From a checkpoint of a small mixture-of-experts model trained on Wikipedia: 11 layers, a variant of SOAP for the experts.
Below are experts of layer 7 (counted from 0) of a mixture-of-experts language model. Rows are named router (the router's row for the expert), gate (a neuron's input weights, with its number), up (a neuron's input weights, with its number) and show model dimensions 256-319. Each number is 128 + 32 x the weight over its row's rms, rounded and kept within 0 to 255. Numbers have three digits each.
After each expert's rows: "comes after" lists some tokens at least twice as common just before its tokens as in all text. This comes from a sample of Wikipedia text that the model never trained on. Tokens count by the router's weight.

# expert 10
router:158159203171080144163147152126166140152108094095131079101054169132074107137159088125111123193088163138076170091085170129153131134140135159122145111102148102155149123169127138163081119125083148
gate0:085107152145169073103098142107130084116096139151113167200077116145145153145122121098130129152103106128069131158098095116124116107092131156162156160103221177111141104171083199192112132083062138
up0:150152140097137160185155163087085129196162117103132098086193118113084119116158153153146154084140101131148116119101169162153142147165171146152110076159053067130094142113154061113146124147186150
gate1:076137104103094184124165107140121174079126158089132100140108152083098114115145184099108122134131159140123109155153122122129133121142110096073078121079088078126063126079150115118181139166132179
up1:206228123142165060115117166110122088138100135112096157125173127167045107123163108109058110165168136096173147118101118134118139077099095071085150132186162146152128055140163150182110118108123099
gate2:142082143133142076111127145111108068106166148115147230096093164105085150084119141107126094116167152116096112129136136101133151147128119158119179098122107119130115095160067130138142078168149087
up2:118157121101111120144171116152147179163132101133071027168146060142131125119154109168118172119098107134130141113146141136104111121093093067173078180136172132118142130064144129182091159115103137
gate3:151137068099176144114102162087106146181108054137135136153133135161108170093160103108042131193142118108172150120130032096165072116169154177128101122104133101127129107153121120102113129148139116
up3:103106123084193138145092167063088171155172107120120082166148163133100147118137131125046130156151110123162141160086123067163064129139194083112101073111130172102157113142168129106146130130131100
gate4:152105072107090130174088185110102132127129141100187078119121110107115079075144067089139085106155127147037089144106164071097127140076093165111132108152117116122183137055193184050089156124133102
up4:163117045127139115130133152126090086153112110098215117141098109116081092089135148089137145101124133124131119123093104027129110200129098099118125096181123168151153144072154143065106109137090120
gate5:100069128130182140091122090178059130059074112115137137130102089077073112176082157099100135141123136139160077204159114132113147136152152098151142122193144104160107067138115143095193127104148069
up5:151146136104102065133129116100149141207138105151143151124137165089124075106111100127163148072129118143114151043145140067160097100103126179133132165133084147088136173077084088126080162085133146
gate6:133187133168171086186142177114156097123139117171144117149121122152072162130105139118131119131124136095124058126075154090103097130155086118147120127096126054158075125147135164124126173149129160
up6:137169139179165104150130087135139117111139117142132086148114091186098128108100162139138118119101147147079083140107165135060108129135100101139095149112135091134079090164134160112129083160129124
gate7:122094122120104126193145154109172128136106120117144112134119184147091091175168154139116145141140115096138124098155201081199150099075084154125181111109129098155089171147145117120109167047136098
up7:127125164096135107043133143148071130098166136129119126121105082104129164106095111103096092144165099155089111152118053172087110142172186109136057159150141131088131081104133150160158085207111101
gate8:089112126167109138125161116161088117135139144112096126206126102116103162126098131094095150094185108137198184154106151128139106123142178179102145091084176132094142155118128109161171133135117088
up8:158116107124150142060104153151119135189114104172099073130166099113149094108145165076130116168152106094172129100111042116108136144131181122083130126060165157138123168151143125131170115089137081
gate9:163097119128108142051167166192162139107161129113152101112162149131109120136087101091140133138101139159115138150152166126131123129157133144078156106185103136134121059155163079124129166098132119
up9:159106116127133134073182164191156193108161136096138147110120133115158066164134082118152152138079185151125151143134161147129096113131104140087127081145128146128158086141185088158140116126113141
gate10:154130139096134142087159098131210092139126086159140157129168131185106136179135123151199103073071139136123098122118206160132112137115123116126146126111076131194116156168139115131124144150188139
up10:079139119121128127143121138153182110152127122134118080145140151162113112177125103163162153097041145076135075143159120155108107153112172133116123122063107059183095134167167086177117104148132142
gate11:153174117127112214130129145192142144172173113149058097121144131081118111075129063082133126145165122107141079108095123106110091107179127188176105120109090139178096136126150136139153144162120131
up11:116120101154109128169105167137116110103158098163093092181195114075135115127135115093078084114167106159148065174116148113113137169196075129133076114156092135130140170117118138154153127130111140
gate12:056082065129122105155153134176129214115119127127180143082115094070194146151127135164110097136144097137125203111110180113129154130159132152080085123118117134092076163117164157155182127139121086
up12:008131149129098122169090212170118169135090141118139161119137128114111166116129129133094124069137103141106160127138116141083118134078149167135112079078131113112154131106155123182164163103120118
gate13:080162164153098094073139135134148101163173175141187096098135174110126128166176149113126108161159114174094097119166123052117166179120165170137118180149097135173151084146150108116133082106117115
up13:150118117125172216196101098157129136130101093097137145167101042158091150088084107145170098070161160078159127118164099132168114076113097087132128081086151135110131176101130120179123144126081139
gate14:072127079102116128093110116175158118148103148092100145141161127103208143168150170090160060097089180151179108125142133126206128112142120142117165123224115168160123116117082094129116115103134109
up14:093139182124156126171132158131171096132133144192125132147169112122123134096144105126088081060075134132155186204137077095171121129227162135164121100177132174139138163096142133162138102116082131
gate15:183095102114126139101102107131160127081095128135088088163133166097132123139083084119144130167124167098160056120132109105091128194151113172072094156130135135154107116140209171149130148106068106
up15:141074095124119151110087154132182113099094092125142094149150141122122100118086069145207174160130177060173087128168125111105094148147080102094066103128077119130102084137178147167091140103106093
comes after: " ", " (", " in", " \"", "°", ":"

# expert 11
router:120132089035150161176142109170131115139185138111164145105173135121150116123103053178137109122113098141104140137176077175088118085172137146146140069079089129099214128123132138172183095165156183
gate0:181139152151116152124182117114167174084090090147095166104121065096122153175112112104147123139138204067101139101124147129191144160118126099127131098145079140124123184134149115132071157098117170
up0:122126122124133117162057124184085110173143148076105117154116138184103093120125077112098179096060081147155070146146106136123108128107088127150180187130159114239140115094107085073144144109053126
gate1:089115143109084170167135148146105153060101170118094099146142130113169054070060170085139120129127165162091141157109110085165130125109119121102121134094110214158119109141048099114132112127131123
up1:144130136140119107056089144074087142176148133148136120102124147042118145143110078132156081108143076078143112105154112133096110124137161120141133147165188102154140162113101168088141110106121151
gate2:121108183145109171197120142160110134095108157102135098077093064128131128092159137095118195159096073181127157105183109099070121108150183128127127082073123136114114099113156227104161171139169087
up2:115078161158090124129092186129138114084095141166152129101110109115107160164163139121132155136121114196110152096161172131129124180103134145124109181102161121096138178125125178112087163093115097
gate3:128191097160123119099111144102150125161170128123206123085189128106109149092135124129135146170148168157109088148095116177116112188087138152123132142138118128153115151136175107175134118166132092
up3:141136166093143147150152142170121069176134116115106093193113114099128190172183146149193109104117103115138137090131149116187114092120107087144112139104138146098129163142157197134120111127160160
gate4:057106186127102133172100101112179077090129152100147086138137084110146136117113131163146076166114114123188078168102077143085110101152157121092126139159103209135109120062087086129190157120103153
up4:210148124137168128148063094126116146092124117179119106124061090155117170098152099098160131179076135106144147126103167120119091128114127129156100133085069118152111172139190153103091165100118134
gate5:151136085076195142128133084133140096106121062189080159116081163130115139161138142115163098110132141129117132155188078108095138153055164119146179107073143164164128122099150117158096094166157131
up5:077136126155188135127058130135104194105127158119152089120146129129127119105106139168147150107084123140142173135123116157137140175135122082135087090113085089112162148160197049075116127149059152
gate6:106141135087186145093121115139075152098155148142188135185129156065100115167142162178135156186091167125160093130136106105125107140158151085104153103153123114091153143142114145093112142150140120
up6:107123105058171204106186136167089107119147118137165160123177130107122121172149160167164071142111162095117090113167142109101105151132127119174155133124172125105077149133137132082069131157080103
gate7:101113103126121104146089138116126109076152136142084180107122129158114131129128133173081129090114115159142139117227176160140138096130115187175126159148137087139099165075092126103152125122132143
up7:143146152144082120099167120128116130145089079085183059119160138140121095133116110096192142127094136113120108180075063080100133172095147109105125097165106156106137096208136151168117115120108110
gate8:141122136110164138050122174152166155127130089096172119111050085186127109141118061078170080117159091160122170106090070141145074084099161173183163117143148180149113107102095145132151101135146100
up8:173071141095188106134086119098134129082145094144111117126129113135127170132148135086130131134147131173151168156098138145155084134085132153125132079143104164113083143087107129154135131160172162
gate9:133123145086162162125117162171137075063056176077104110092189108141168095082122070131119142130152118145149135112105123152083089120128158115166137136179147116197128166131094123153174166153121166
up9:134153070164122114128104098142134131190195095134124158136108113105112146142119160137149166189080159141112142116185121152154208112105133107097144151159085152048102120140105103094139091132121123
gate10:107138089119119094134147111110126140159150145133070140167130103136135123119191106129124062166146124165127128161071139162163103091083134104123035159111132112129144053134103158062131183105039134
up10:115177088136153103065149088143128105175106129129096152166142153094135075127158106053138123134160113152116146100149120121105084146088116158128110157109113124149105133146143150082110205103119129
gate11:176102136070127101105151137131114113160119190106106124118103106175181120129102118119158131100160150147173111125124147098136120105154145146092118157110127095122133112174124236113171122134101121
up11:136072152082117122199163116137125115140141150121117128117141139135193152143106133135113140062154113180189133126102137078123126115143173128129193143101120111104116157129082093115128051126127085
gate12:045134094137124090096137181137095147131076122169153141167145146082147186177137102109077164197076154150073137137194090092120117139155146133134081163174119125110121118113107083117151141101187132
up12:166145106135112176177171138093103148127151150083114162151101137152070130105147106123150167022109069127187103107080113151149154149155096128122155149082178106146096190120145157149114133126128131
gate13:088183129093093170149129154190141136122080073144108141123158055081124119160199086152088089193120144127161151128113137130102102128156122120114126146175114080086063134127086161064060112143123143
up13:125148130127132131108190086094088172139170084162127072107162103145128123143150172086120136139141100150117188112107152096152098174101097134165092141179123094136114155117148160108114184154075129
gate14:136146125173107099102098109125139052164131103083156147114117099139140096129130151112127155078137056082113149162148169126151113147054134129152092107139100152207096147140168160137131142099105108
up14:118180108082147154144118108103090150110134162147127094118193120134114141125113105152135127141144109143131148069091116157106144042173093121128206127105124124069166106124096123088148155111103147
gate15:168144155176175125083099040174106160168182135108150153138133131149105169108125180122109121171116072176127127162122177157148131116112121139092150105135121173162152175150130183088140155099101133
up15:105133109081136079143128151155118169116205163064148113143141143077141077147127145093167128137151117106135143163102153179142115148143122062132145164060096106181110126096070155148102128189114084
comes after: " ", " is", " was", ")", " It", " it"

# expert 14
router:154100119141122109116125098134129117113147183101113159138149094134104121128134110061131061091060138114188080163080113113107105157146137096098151122117091183150073107130187110167115133048114141
gate0:097146138070135123120101128132132158066151117095165193144090173140083150159175111161092110116125088139099126163137092105143080133125088122130146161159154148119123138093157142071115190141067123
up0:132140108146167163126132107071140113130091167116111113140128181159141120145169101077137093134156096091056154140127166175061082143155135104108133116147156112134154142127091051144192126078134147
gate1:171135142098121131061172127184124172083098113093137107119126090128169125147118113133107108129121093163170160160101119080158127095107151122150163128145092155127133151121161140187157069120129073
up1:097172155137181098155121128150139114187089134141142136124109140164165126102099138114160159132079163069115138125144136155129069119114078116144133082131124140194120169131082047138153054170162125
gate2:092122086107116110099108163076130084084205156121158147155151109164146113128093129106106077107070090104102145113133132099148108178093127163100187146104114155117116127146116157128195073134134129
up2:115189135188102162151124145175101182104100141062105147060136108112157131101167088107152101157145191188160158174111089133120182177058124094146114171100125166133120168086080093122121161147140159
gate3:133133098141134140167096141102099124117114131105165166116147125132055098124085107105144078143178115094100180119161115032071153144101127127112062083116139124106110147148150159114132207130122142
up3:135174104154114135147154096100121156156170150130074162174132155124072094134144134144162133137063124102065139137117128141145110099114150132124083107154061175190123119142150216130170129111112190
gate4:061136124160149129080144129123113069093123080137159180113097104128143127141130091094151096120091052140131111130134122132091131126168125131109192138162155118129135108106180098099151130095109140
up4:206156163165093133139075119135168202146129174092128147113083103097133159153139117182112186129168098152094142195114143109177107152101090102093167137199125147163126072115118116111121181203141158
gate5:149125122149168080115135072158126164170140123144134137197092155105158153141101144187101143136090173134126120143170095097111109140060079113091164128065162129103136152131179123138133164124109158
up5:161184176142136060121134132109084088089120092176093139134107133125083095103120107094200130137162128114113145170131114140104140129121125142152139137114050156155145096097149177081182095143121121
gate6:125135183140171137127118161118159152136175099136168129122199109117129130197128146156073112120164170150118154092172139156185152132118144077117080177207150214114096087103114132187110141107184110
up6:141108139082130080147101145154109097102162153120127127105137143139102101195142140071106079131146159112111117117159152162115182093092155085123121150080102094097206100132132101160114121079142124
gate7:078174140186132105040113118145183080137124097123113152167121158111087116154083115081185074114074150133144078187149101180130035102163176147135139147117145113079166082127142089119140121086144113
up7:095104162119126078089075171138096101152132122168107140134091157096137098145090119102145151075105140136090136128101133128102110162204150162215179135151163191143082100145083120071137086088131102
gate8:163086139120078121130111083158155083110117202129140147161164153108128145144153122134088162083108097103108116170131140111143120115100086112100178102158090120129087133158123162194107138145097111
up8:113166146118128170100127136142130179124169089126089119116063134140119070105121098119098086200121157133142140080125068139154096174164165159140111153143114133110153135076042098096168111097147123
gate9:135128143116130119097080129169134068138083146164127126154176112126139152126112147103134108150172164137120101089112141102165215172139113120178072103131186151104160119102138134178124149100126110
up9:188136145130092158120133112076165096144172105108097130131062177122120104116150175106081070077105163147169145117132117145119092105079142136139172187082113103178102108172161172109171162158111165
gate10:135176121071109160154148126119160193102094136144119086163106111168100136167141112171075138098118079218188136085148176124149072138064100137107135134128155133182067150111110157137087088160100164
up10:125114076157106203144123165082118149131162193135151099188190166182110121130067111130096141153122113187117095106104144088215103083098134124108180172080113117138157124119143139149143159078126180
gate11:083088209141094150115139115094148117126130133137102100072114146112123135141130182149118193146093087069192159103189155125077139113174150145146156190134103115167105126151182092090195182095163112
up11:082141170125065117111148125124190145141136120190132116104127204130121169166123113148104132151072124117169162098228177132088126145134130113147084108170130133149103100166169137085127142132109112
gate12:116130118092149049082149125150100067120070129100107127177137100121105062073071139146123114057042128187083077093096144113136091088137168140121175112141096135164163126107057131082097130127128147
up12:166080094155156110132129126159134135150100158146108184129099122130146080122138122143111128095104121149145134145171087140108113169113160114052168143096138209077177153166144122126109104088185123
gate13:150099151121089131170124076119150129115155109152160158085061115108134120149121133092132059193129157122108146163175116162142139105072091091149137125153147088154111134122145101105173092085126174
up13:110093170136162098141153084130133156139123091167058153148074127099136151120091121125108100133199113101080081143151159095113155111118165130084170125139171056150094131197152112103139190102114135
gate14:121176057116133128121149090153168129145153097143088115078090119104128110104143101125111134150103115116129204102127168122171150138133148065036119114138109085116133067105090186179152176141173092
up14:096117134113130196159114087162148149130124150093150119096123122154132096134192088145121156125099140144125114152127075165168134120136116113104171085149058118126189164108093127160087110117130098
gate15:098118135152097123134079105159115119131142189141128155060151076181157085158118167114130124107135065193131205108145139151130156121179136149116090132121137136152100130145211128161104128114151150
up15:116083105082148093127150099152120112193136137127167142200102149100162074144159137053090114118126095171153175136112137131163174070112128175130100118151165200130100106144075112134129150110134161
comes after: "20", " ", "19", " K", " G", " H"

# expert 4
router:131083129171096084140089148158130126102137097110128067196160095133104107039080140158174134143104132166120175061188101088129093116117102135124117145113107105075121120118085129132111177146139146
gate0:101078084140141146206106075175118133153083047086144144083111157085132112186090139167125165144073112122128120155082130138188126189138111124091124168138135153107127123151101114125195123110114138
up0:087178146088112137110147080071131112136215185160111155201137167131163143178172152139125100136136124147082145165187175154070118111120144085119151085147152112149136135177121151096100108164161131
gate1:168180132166132147109127066162168069146096152127146142193118123135110126129099147147114140111116094058127121177119100104160080115113095174130146116161104084174173184121043137194120101105137091
up1:083172066121146111132173100123128175101134123182123148108148078134093131200083144114092141192161128121161110106147073122135134112149136104124144157128184126092104102072131129083111127134165105
gate2:173098097168084096138124156166176140091127154149129150157103132132195035156168141161133147109101163143144145132118124120161126141134108128151115163127142125084133111151085148139153119094104101
up2:096131148086104129194148126093115119171115170130158141111137127079082134133072107038154148109106138065151049133138140135148129089125144146086136130105112124118132134104089132138108130155118111
gate3:125161131109084071070118109170130153098144138178102135065116149163125121128123172155139167157105152116157088148114119087109107115093148130150180114161149170164131174069170126208164121126126162
up3:089123131107184192138142154132092103076046178076109103146146129075129185182107073141121165081113158164119163091147100148166166121114122123102179113109176182166209113172097190121086123131136119
gate4:192096045090128139151091138174125079141133143121157093152212129112121126112175160121142103089081095124156145101168073112108141110114121116153110111174125181092143139173141172109126111168148153
up4:196113096119141163133122165107171158060151119090130179089170166096063173087146170123112128101106121093120101158099108132074144087167185116137151207164077138193131165116099133088117046131147163
gate5:114113150100090132121092146182103135140108062108121109085146119141100126141151140120136182098164149114083218118106089128118065105112147119151072165140121120101127144107123114071155129135120128
up5:123167162090107098130129155138115129133116089156122149081079156118123103172177144083130178087137130143111135143137080177107121108131130092122085111135109103152096153160120134095155077169131163
gate6:083128130145148114128130046112121115143207147166151115109039155107134134169107156081158113143127170145104122220193078123132118103092117121032110121205110123111105194148124175106142132108082126
up6:113116123092101084143102090137165078127136062151137139143103151158131155135184078148149092082148124172170132189178097106114138115062159202171152134142092153130131213129135100082085126094131123
gate7:095155161082081077162083202118134122109143111152154116098090131105104111167071113133162163080094108161133142153104107123085211134112199173136125160131099143121095129137101209132145152167188092
up7:069158162125117158210157145162124106116134143177129180090119121082127132133144135146142213152146119151144139126107122130075121189150136141062102168090163181114129127116132164153157141087150093
gate8:109203125075112091130110108071123168186130165107117168136127114155152175124106123102102117099101171120106149109173107065095130094126105092111154116136161110165096146175146151106109121162118178
up8:175177157111133147149097138149153178122118202070168118137112164048141148112141148188158125113074120074134116141157139129105093073152093143160115195152161104195118137194166123143058173158095227
gate9:132137107039146089114075140148118096173160087115152090154169154119128129119111100157101128133127123198148131115169142132104142152185112172126085140147131200132106102075099104143118119089136114
up9:170106086118136139112137143112081130120082178097119158074099136205138132207154136172153127171174127093122116110100129165153128050117160141194089136157080082105109170188138133130130086136102118
gate10:102070146089178121180077206093139141130134156150121117163164121128135111104113102180132154082175092111196141143132146124088136072140135213158115132096116129143081106098149120118108182153170143
up10:159078146123137122171089197110112086120108098180095167145182130126136156110117111222145184158146165122174142151165119089157158060116054178173120143084136139105109154082125106099105163151162148
gate11:151156137104134113128188137130100146165121155100138099195170154109092130115118142080177193152133106102132198110113171144130166110078129157133089158063140136167129077079186175121132124119155161
up11:125102137086134080135128180167126135092168102174136111061159097103143106148097166170096092111138120100090119140127051105155128117182153097138128185199112097111108089173093097167116164108130100
gate12:176149109177112151141136139152149163150141121100129171156172111192189107095134084131130080120151156086074095139154142163093138178183120124130156143183140117092127166106109172153098152097146089
up12:177143147183125144116151133162145124147159126117123163165177134152194130132143127121123113093160155124075103103173144138072147175169134090097185133188168138112111209060114113146105108118108126
gate13:063112064094100151134162125219119083134118090111133107131173114102140121113155133154182173136110133075112137160100167133125132129129197100145121119159150098136093126112112132091150164196066130
up13:098152129146131077103105160172121092124119086121155123133151152116122106079125124102119147143077139117092121146127167094102128118131164121100150149144077113111077101116150192052113150137080158
gate14:198103162127127112115146081116188120094132145125093110152124154064167075142096097159086105103107069159166147113094165136099120136111062108117106150146128140080112134147092131145181139129157147
up14:208125106134132096030169078145149099117147110127162154120140113102116084091137220175155081091098153190132123089129153187141081146116090160102137134115132141152159107158079096138131175061135097
gate15:137120168150133124105067115116071077138137127140153108130174097162098102094128170136086092121088126078132126098117133183095092143127181126102109124123135127106131083120091115073180115091119128
up15:125147062126155151167150148126182170131108138173112138177133131108109197125130149130091175134137154194098105103115103108100121105137088137091152113172106123111091200132193150154075095114094077
comes after: " of", " in", " the", " for", " to", " and"

# expert 5
router:096095175072119133146139130106124155135110135127156086171101144179175114143079107138150116127178177096127114104096115139104165209109077145140125174124132096192133157107103134120146108137143063
gate0:096086138162114164170127135096098159099090163113079090162159119120056089128116108165145141164185164062132183144079142070120150151120177144128127132140186125149210113185102102121131186087147066
up0:126116135145091127126100074115160121108116112116085109117152129128063109174134162157077149145159113043097108129095154055124139174168163108097129114109200144128168124136050142129145104091136081
gate1:127096065117142046188134125089148151092195148103182134110141210110124138094101124156127119152164160109110077113134068105121135123131150091070135133153146137128131148106131132054133167107090167
up1:155119112117136143164127154055154086187159127145110097178147163154101161054137196172056165146211136153125156102158086150161122183115128127115098099136105132138104132111061104075104117158131163
gate2:130149084131135130162090093112133158143123134092105168146104069169114136040094102140107130152105100132168128102172081062130169112153173158106151159125116115097092095106096174098123147114138070
up2:166085145116122092153168130068105108100138110098179111124171123101149147166188108156122148130122126134146148159141179162142168155062086121144115120135142112179094155122177130178131173127093158
gate3:125143146133107080088170054059101107144111075160144186140113142157139151143121161104091125116080069166099153087160171107089118147110138114132072130151178113139124097137166179126123128181138125
up3:099172110151147076117155123116036099154151131139086121110147144116109112132140191176131153143073117085136204158185158159073101185130096125151176134116152154171060156177155144138108165152226111
gate4:161166103175084120104075109139144130166155106143198104065097155143144180175120120156105102151144173091136132113118104137102106136101169145092144117088165100095111134118086137207104166113174152
up4:166134112133098148041121168145121173092117114132157146100123132094095158178116119127116134157168121142183137140100111203116137190161115152146133103113118148087023126080074100188100130095142132
gate5:122100082077163189165158155063171135153097191096193204143163130119187111149116116148134125112082124167164146109083109150066113139171126197073126140104139076073129121077164106138131123083101156
up5:145070099061085107117147100111128182153093099155178136159111099098099166095159117163131100129179150109129130113118085170083120170169140135103110144106131147109167097115196109082043117131107130
gate6:151155146101125139097117084164141145147101108173172121128167131148133100113115108107116165132066076160118141142110118073118189122114089127123088105093149078108134123154151102201088143091141182
up6:145093122120124103139110201121152093123142131099125110152149170124099150135159170184130097060162120135162111140144132127126109102174223152131136117130088115141093181121107162119139096145106090
gate7:149141115112146147074106120129108101112135102130090062110091145139077144112150104134120113112105182141126180098098169102143141097103131107161189079131108104163168125115151146078130102144119122
up7:080206096223139118139135180153146079112130093160172079144149118082144116144121108146143150166121126070097124110140112120202145106067142166072141187154151140097080109103141120120144120127157138
gate8:124106146188101188133099035181102145151127111142161120156136171121136138164119082123118189142148162168111142138047102119126148112128119139136124137113187123130173149109168115093121153115109103
up8:169123185078081128116122087091137139220110087127166175114181119115099143143107162170133118088160124157149123099079091141045131136120185052112093111116140114103126125095096145161125148113120116
gate9:111169082135141192148185083121105151142156175097119178143145154173197168114158087109164171104098167127152115085143098153087103172163088140173135095095131168097128100149135138171081096133151140
up9:146115164185151124180125137065190073200143177068112199135151107176141169142126184115136117134105160181169073072100117117106132137113161188179151171119177157138140121139166100097099068112140141
gate10:091164183108084114109084072121189117126158149081151191105206139159090119104131147089165186099094152150062125161119146140101157101162116119147089112099151142148204134154142162207069170135135194
up10:183084150152199178122129177113133140135105122175135165170094117121144097129165104137083136093135194099126104148189135159105122143170142127143147141182136107089090138102153133142107110086108072
gate11:161182157132148126127124129109154109122181152146128107133160078115123192131119132156161163106112093197152144159087094102147156159126156071098145168079108137130178095131082170128168133079226207
up11:056103102075078085132142166104104178136120172121105108138155148163119069133096095092131078135130104113099088123181062196103100076127122168127148105167126142131063138156212117109070126119033120
gate12:192151090091097111128063129118093076084179057109104108142084217138130166112210094127062121128166100183093122142083153131102130154093154106127130022130129093157113049176159175127139153098113142
up12:117116110138099141114107144127132054113167101083078133123075204141162126152170064113130074127143077151123111205128134165092107102199099158104115085100110067121106098101137111103161099137083092
gate13:182093173118132112135122141165180074078100169134133079151077099144121060191176117202129147177116190103147101087087149133106153171135159183080101134155147102013061087119128133136165150122094152
up13:142095138132146129105100138122161133096093106190152119158117125183089091186144170222146147152137146092163113106176143170137162175110139173096119107099089137031083094118131143132150142138118187
gate14:091115141109176110124122087091111125117126175157120097126097097019099131111096089159178120191144086105086114175121133185109143159128110139143138166118158158144078129144156140141106152139140118
up14:113166175130111162110123115093159126127104109172104104116099151057109136124171102169071088183120135129191098128113127145156161163168107194131145125105137179130073160116215171151096129109161048
gate15:034115112141105136141086155079083124153167187139086148136149111131083132097110078115148120106191152076165190155151108125130166056155071163130079124114068161108106146091134109085045106127128138
up15:114073074134109080181140115091155126130100134159120126126061114196120080121158206109114181206158175122110150154092097176101120113096123136099119061195080123139123175135119055167156175162096159
comes after: " |", "0", ";", "1", "2", "|"

# expert 1
router:151144112133189121167173154117127115195115176110159118117111154207102174066095177098148138141118031105094154173131166121128196193096139152133120181163098149132158108111138097110176078171129124
gate0:178155146105094075133111150165170092082148085164097152142061127065197146123182166131081144177167099113065144101163175064150093135137146160104209163160126121103149154113117168112066177081201142
up0:106085146132134128116143123079132142101123132083073190119130146124141136082127213156113138114142109140181135110111135144149089125224090115061183166138059146114147121150136091175085156120169178
gate1:218100121110144054124057068079130148138176138081126145130140141099120133137124118107162087155036116194166124105096142109118131134118111111123139143184145160096168134123168100121089122159139158
up1:102147140169115162146204149106118140127116154159109163149138162108125081104079134133124161111129178129048188109131131196118125075186151128115086073110108092112127126090074067127105140115142092
gate2:138091164123112158128110091157159078169142175159117151144142147116154051134110126098177072155154063125069151094122108152138166136140137160126086171177150104153111122152157122150164094099088179
up2:152129127148090180139102102152125089141105126133129136112195171160114133146058138141116061137109037107124138140173114103122106130149114146128095191191156118155099089117158089124141109088099133
gate3:137147150159121145129074168145101151137195118126156124138140143045151108074125120126114125151148084069112160110141148086176082131144178177141110081112153144038087126156137177100115076186200104
up3:120136137142148116179205044062161076111149164154161206187186148129118110124136114097130128134104122160103141119182086145119118149165120123141138062111094097110131165121113158147131127143125087
gate4:154135087167099161117144071092108047105142098128181126122102101127142113130130129083061132099142135116064081139162118164114170120098168163131146140160121131147140120150115129157133146091103107
up4:112132117066184142123094089141141152149153150099094118167127107139122148155069090135150181168185151148171126149106153121125147184138159090067140046130114142093115193172153137103109121172138137
gate5:198142087123137089127162114067132081137130084093171122127127113160095105151198174132131163139102133191125139097139182155157174114104128110106112168122130078111104117140115129068096123132197177
up5:098140072108085118066120136134144176167134175085158140121136166091187119162045110104118112141119116109113137110127145163064109076145073153122081099129180077084079112122136158187057154126124132
gate6:110145139133127162136184139168152118098151137137123144115122131128124075164142109137200125152076063091084126094122089098057153086134099198117166052113119136035143090111180141112103134034087161
up6:164176161105127176161159175150181096113153167115111126175145106171126117159143129193152147040091084224148155111126093122103154131157101184117115137142125123084162137164101136104130146096088153
gate7:136133096143129141140063120119114086152096173128129118170130102086157167105124140084141121124099102104140112154139079174115144124115110130112065107128151153203129195131155090147159151180133140
up7:088154145136150126076168097120137132111180126147101160107163099167108099140133150143122129135144162133146113097114163116117121161164152131155163154147125082065122102178043184099117095062085151
gate8:133201184116160164128128136179228106147149113099051100077131127120095141114149124145145075111146126144115113118072134149109119140175175142119075096100130123130145104122183140111182106109146077
up8:160177177142102190130129148179168130069089129083034138101156112148113180145133176126127086106129127103122114129162103121142077128195122124101127087128165122092120106146184124112174107117188120
gate9:077093156159171104058082144078129177127144156120060116214113112091151098144176167129148164109148121148123147128090147104050125172128131067098157140152146103113121123162081109131087124157151129
up9:171172208144204095144163137125078074119135156120092129161125072139119131103211139122127185144137147171143155150048147091136166165155097098142182114109171140178097068122121141136078108130172198
gate10:098117090114121039110121121145089130059150131148159119141126127166117143132159153113147088150060119181107176170124040146151160107139133159131116092112154148177140136152061132101197090124083085
up10:109152137119103141165184142139096171088167104161145102133155138120182164100221128093140119130115162200142164128142116179162141120161167111109116077107082121180087131158059196172145112121052125
gate11:079132090162135132069171139131079118117099107125097152147128123179170182104080090097104098093139185083095096127114109094135167216127160105176128133162098110097143098150121162156173111142060075
up11:163176075123163113124128057105093135184099141190166081166108112115191148136114114135130146090169098161139122083121176140180100155138139173103160132082121120081127140131102112151086120140092071
gate12:147130108111157091117141132164176076104183045130049103125096064128148185157141105135133100111117122161093127104132163074120132153114110091150128171049178162135124154118134143105099122153170174
up12:159133150121142109152102138108089147154146102104152124111122140138133124093130113154155135145155156137123110142123155128103089120102089122122124024131102107140122107128129110170119167155122083
gate13:167172190114145147114168157150110120121134131039127130091104174187067163064154074199127111145078183078143128118155127174140127140119111132119137165128101072139146168106178097132113179133146180
up13:065110098147090128128106108092120123153127170168122161151146098170140061171100116109106134143152115154091129173069161108127136072127165151147139106088143147099129093152096177145129121074114104
gate14:154116192096137165153194121176187112178107100117117080110133122186123127186167169107162137116151176107151160101119128131178142145175133145146154153115160134112158138163200111138097125120105142
up14:114154122156049136077043120072097132103118154144170124099086133082118101169153123148154167123097105152082114153100122147132156124090138091119129087157091136084143127090166124082131145168165173
gate15:109147140134073108116121151105095088138080111183113101144081171140108151130118104131112187167149105080149143127117177059126162192186095167152164134163134069083094172162136126118135143093106075
up15:126167120196225175151085136190088100086175136131155135121140134136156153172141120125127104117100130091072115158137171155103124064104110160160084107098112133172125124140120105162094092194150118
comes after: "\n", " |\n", "-", ")\n", ".\n\n", "\n\n"